config.toml
num_hidden_layers = 13
d_expert = 64
hidden_act = "reglu"
moe_layers = [2, 3, 4, 5, 6, 7, 8, 9, 10, 11, 12]
normalize_top_k = false
router_bias = true
shared_expert_gate = true
init_std_router = 0.00815
lr_router = 0.00153
optimizer = "adam_variant"
beta2 = 0.95
max_grad_norm = 0.5
train_tokens = 255700000
Below are experts of layer 6 (counted from 0) of a mixture-of-experts language model. Rows are named gate (a neuron's input weights, with its number), up (a neuron's input weights, with its number), down (a neuron's output weights, with its number) and show model dimensions 0-255. Each number is 128 + 24 x the weight over its row's rms, rounded and kept within 0 to 255. Numbers have three digits each.
Before each expert's rows: "gets" lists some tokens that make up at least twice as much of what it gets as of all text; "comes before" lists some tokens at least twice as common just after its tokens as in all text. This comes from a sample of Wikipedia text that the model never trained on. Tokens count by the router's weight.

# expert 3
gets: "| ", "was ", "the ", "; ", "The ", " "
comes before: "| ", " ", "|", "\n\n", "been ", "also "
gate57:088123133144106140138107112123140152098125108121110101119144123148096099150117192136114122148134170123123101166092138089148164139159098139121165094126157090136144120124127123145109150071128149130154081140084122145129177152146160129103141079108107087127172120140145105164131116155098155086059130116138141134082178110120155099159168138121143144169154113140137168103108128091100156103125136110080153092152136124101135144135179127164124130150109122129136137121141126127095125123109130147121119097133137114145174092133122147134131146106166134111079108134120138131102090154111144141101107120112169173113138174112145149145166130131145147135117137086118132119118155110121097129133077160175145135106081119123132129135151141114134107105079117097123107114105132146110098163143173
up57:088127109164107139154156148132069139111089109138108117138127154136112089178128167157108100160134132155092078156108169089155131138113110140126136124163165101154158114133144117154117152089095161108143079167098139142116167127161134149084119090125106098132161133125154121149091098134113156158099144116138145158072197094155133124170148139141150105145117107152111143147128148106094140106128158114092133095101147137086130169131166143170158101122142130152134108158120149116120132116116128152122133124135123117179178089130136161123107181093139129109107125125149084093097109168099162146107104118175132126115128141100139120127133123128122141133126159097111151140161128093103109117095122158150128139113113155113129159136157151126161140101125133088091130127152129114125125130112146
down57:123093119096091112110110126157146121121133108117089175160117134125140127176094117107129157139118159121110124130141146115162118139115175151123124108066087152145154105088167091131077170137111083109159104128150180090117160147116125107065101176115162137113112159135105124142161136084119123149142131138130151143119118156144108167122115140142129090146151105126132140138106094108107136101130101107092140135121089140145153163144104130120155161121145140150123158152128129141138138121104131123124158079111130151148152128115126109105126094095117159128121172064131192129127153118089162100127132167095158154135102155107103100156127135112082162132100109113158129165149123154129137116160103100121154165086105107131195119111130167102146138105139148098140135124135130127126128141123116

# expert 8
gets: "and ", "8", "6", "7", "5", "4"
comes before: ", ", "–", ".", "\n\n", ". ", ","
gate1:127155112099194138170099152153171098144122155127117076132140134144127095124116141109129095146135117152122119146130135105152114156139104146167112147122106091091158136100099134115172160105136153093132073117121164080148111135127137106099138119129159172104128157143132125103142146105129106142108137109094136138163138160099176124081152088155141099177106110111193156164144138125132120137141117134119142125134096144123160111108145147152098154146136144154132144127126137166190092180170167142097119120118133119168159115136130145109169132122127127144165105102107166113088099154147109121155093122123155137149132130155111129142130136129151127117108107140130117050125135102106143102128112123170121125117134077099168123094089119139124125109149131153089144109121115137144147121074111
up1:145123148125142092122172135111168137092131090139126146133137176145111120117129139116119126130117123119183188161175126111121103130128139133125148141123135112114088130122132083164097124181094086100182125123101162139102154147166158148146121123158101110151102147142157105080106149135129153146146128162178132150131111105112098134111099131094101133119096109184139113147137134136146183113120149115103131151131147104139138111150145107101154131153120156174136139128120130101121154133144133147115129125125113123164153121137124139125114133111146131128109121166139125132177132080121095087117143112159136098147097166072100101144081153163106159133144140157150142125123145168177157133123109136178153174123172098127099145147180166123118118117113118083124113149171118147127134166124180
down1:111160144160112151114110098110183178157151158132106141133122151173088102080124123093110150119136137120126112112095144122143113120134155152128124132161140081156150124113135118129147139103121156135136121108130056127183122118169091077113172138089092110112131120149122151086150118152101060126139129183151150127126106156124171114102133149130138128103103106172172113104132118136117123071119140133134136146116129128164159140117110122138122100127175120158130106148135121103108154127176135122132137146107145112140121121168149111130099130156105124123141131119176123125096153120132119120112112110117120123131147110090134128135117106199149049114108143107148124120090106100133088122143130118135098126198154117123110108114080101113109146119106151156156143120102165137143128079129108

# expert 34
gets: "of ", "in ", "with ", "for ", "from ", "on "
comes before: "the ", "a ", "his ", "its ", "this ", "their "
gate1:149137110157126096121156116108168156139129077152134116135141124126097117090137150142126110143103126130135114121084149138147135111175127100194110177125098136113086110137098117131090146133122143156193147120125129105141117168099124133133112129195109149133131164134149134107102110107127105103115074151133168113121084111098096132139132125120113137120133097099165134136079106127120111165103139108135119140177157109103132129118165119147098105128169153168145156175127114143085093118121145123128126116151096134156102106131146127135124120144131126104165155166086112134193143095112119095144112152090098128109099125139147098081115129134131102132130119146117129144197139164140113119147119134163168117167138077097127156145142090115157109108133078136109145154169149138115107161142125
up1:133088101116148105150137158162154120116150123152166152101118126181125128095115152122148129109110118112123094140086094149135126154108120160154135169129148142124148157171140133123097104125129158110142074153150063115157114144134175167123097114133150189062107164137106126143118098151112140137123108121131088101104145116134131092107113107106161098153154144125137160113147101176147142117166157092120162116119112115132156143084133150125109085115102070117141161148160134163113131123128107153156149134126137108111114132158102144088169124152080122122130086128115150146123148121132145115094142135136110142092134120163121075126139113136092152134141145195095134145090112140113096129132140138140159137147134116163160137119072142121141173103120105120165116129148129120130095170137105
down1:104148144126123099136093120131122141130088169121090145119103119131137129136110122152142110135149090102133138138132149117079094099135142106108097131136119097095115131100189117144131108133147141119114140126126171174121132086119139111143163128121137124156164125117151127153139134111165158098108179153109129151107133114123142131117069096161083129111103166124086085130128118083136119193071100132095094119114152119120100114162111088094147173135127114151119103104085128112163124109142093136128089139124127104091114101115119106126124136103134151178105150162154119077124117187149136138109113116109122073129142136135131120076125168137172138100131151138151164133109128113148173109132162141145074093127111141156115147144170123154097114165148144140106118149093152139169146123142133

# expert 13
gets: "to ", "in ", "for ", "by ", "a ", "from "
comes before: "the ", "be ", "a ", "his ", "make ", "have "
gate2:152100161125104130114131144163117136103118132101137112160109145122129120138137159125118119099108116121133087146142141128105137136105122129133152114098154126125139108119116134136122107112170180124144137145133125098130192144123081084126109150147142093131156162155145134146161106102126097198130137109140113156119121105127114128148106135140137088138152168135134136122084104104135153120142116081098135120123147126116148157124119110119149119166121135133079164210118117095141135135126102087107155138201183145134122127150132098117173084087141134101150138143119151135135128143126082109093102126139091118151139113154089156162120152106119171073154119191153133139148103149141144135103073138139154128164082127103146131103127137122089077149144120121140178137143121138119094176125156
up2:121144124123120147194143118096167114130130134111123069139130133166137107136132103116144131138113135145134092177132138137096140102166101139170106133133126147136139119123106064114130168095137134118173111124130158089127200142149152102134128119140096135137144108114106149138149124121112100192124115126170142111152152092185135111117160149117131141108143178136167153128170135109093110130120105123097127131110146116158126141155091116151132143159153148146109113099168143114123135178142162149106133151128136110153100123149192085144085117120147090128153156110174149126105116172135106078139130153136114096107154134121151132120114122132123117133075107111105133105147070103134106121200112129121119117106136098107145130130144133099128151108128158164166121160091129150120083137146127
down2:131123143123082128122145120128172159078147104106142142173156134160112137116116159129163121155146148123133156153164151127113116151086111117102115104125170188118122089140101129174113140146115117122106133124141121101135094124121121164102163135142129059106154135141159129161122124167128106167169150119133118118067127146163129130092153121100146141123138101133184163101073096122153143128162116111110134119137145082191150128109114146160128111149125132107120147161185135143129157143155129121129131106146161114141099111161098111142159071118106099145127172110117150154094120112125140056135127145104107149122118107093115085136119178137155150122129097126117133160145110152122151135105141120126167138159127160118135106115152136126124119138082168108098116131128121138102114164134080

# expert 31
gets: "\n", "\n\n", "197", "194", "um", "ib"
comes before: "- ", "| ", "The ", "In ", "==", "==="
gate29:167128101155123146172133109113145115133158138139138091118134098150134097108076129068134148106138169147149094119112141132151118127142174132119124127137113143157148168108128153144154126057100116139133155170149153142108149149117108130125105151147151181139094160141142126110138106124129145133142126133085125129130129164160124148137116143106119112139139125131173116132097161108115123131120120087125110130131123177126150104183105129148099099134127129138104131108142123102104088108084146176099135143099082178087111127164140175185141137135099170129137129117122182139116098119140143152136113109104173164096110146147173115163177118176091121157126136128142113155117135111141145107147125155129098194122142136139121090147141148114142137118165116140122121155106124153152084140079168
up29:173146122116116128168163112139111121121119147117135122150128102162141090111104120086126104095141169153136105156159115157160092148165167133118156122135103115130149164107130152116140118110125117168107133135145155131128158165126123150097095139138149160134098129163135108115157097100132158111170128102099129128129137160154134117135124125136128134149127127137152129171079157105117116165135071073140087130166128157129168118123113107160082113114103115167066162122137159108112119083089127134119160164087084168093114161128157160154135140109104126124135138146135154145114105130123161115127115114128143153091086147091124110145189118146073130129125129130166128147103128132113139114149161150119079173111176133122117113127150137130155100108133158113118122157138129168138088153073158
down29:125129134094127153156150104136158111136139120122147103184135122121143133103136125115112123118148087113121146139145063135130129143115100130155163115100153142117128132166108154113145108144163152119104131181093173127120106145132140129109116096128133119190108068094136111156105137142196151133101112099134138101157135145130096125143139110120123130138142135177149106104141161110098074128115154167179103172135100084136102133116088119137140113129167108112156172118190164172092134149097141120095147126136174074129148119100139161144133113130112131135117101184099114152141115099117166077110125137121090116150140100127141161138128098120167105119169156128141164089137119105126115154129134171142086117162110140088138128129134109085119111109122154131145100129132152141128157140132123

# expert 18
gets: "\n", "the ", "his ", "The ", "her ", "their "
comes before: "- ", "| ", "0", "own ", "7", "9"
gate4:109142117131125114128096151151128108142135156166142159111131121129120153084116094149181151092156137152115169095136175126147128093129129102180182095165125145117124126123136105186133134139105144130130167112135158153159135122123115138147141131133128141105126120125123159139126135108097129174189096124106155072151109133131100105075102139098077115066162097141160102123121116109143118154152122143109156148147092132126138101152168155140114104145137157101158103130101131117105119106104170111152138124065096165167125121160137110104139133115116138112152133123103123099104180139147158140140130127124158105099109158117144128122105122081128092124178131129129181160133148144130140113130141102144177176105153097172134160104144110137133180119115163106138131150156114122136109115142135
up4:117096097163142130094119167170119119156127146144130132133109112127125120136116119128089100137088121156112155110134161120166121140128150102128168083118087161115166146146137144124064135145110130145137155097198127149101082135103135141123148164128115111102147093109126121146115143111138172145158110133136153123133091108119106124082149107141106101113147101140123132191163151152119161125130108124156132164131112114143133091139162101137141123158145121118123138128064156141106115133123156127137111116062077104160106117103122154144122063132174103128105144133129118145155163135170137116127153139146150117129133112151136124116114091139095148115103161166084135153107159144161154160115180140091172120146169073126095129104119148128139126109116136106123132160118125119172151143121079
down4:168123115167158132134119185160156099165132138166136149122118125138090134096121127151112105147112152116119115111089130161108128123123103135131066125104085153131116138114111141110148124111157147101131136154110134116147124110096146116123126173097151105090137142124132121109145167120157120108149124192155117139111126152093136056123077129157145146112123095098139138089141093124105135124092096138153152109113113103151121100114117109145102139109121170147143155149102129138076113110154159107140121155126151118145092105131115162080148129121123124122120156113093170159118175115114152103081127111074074109129127126157117113119090124157121139113163148174106130130143122116188130111106121108107133181117110101093148108134151113128127109117157150148167140122192155117098153172144114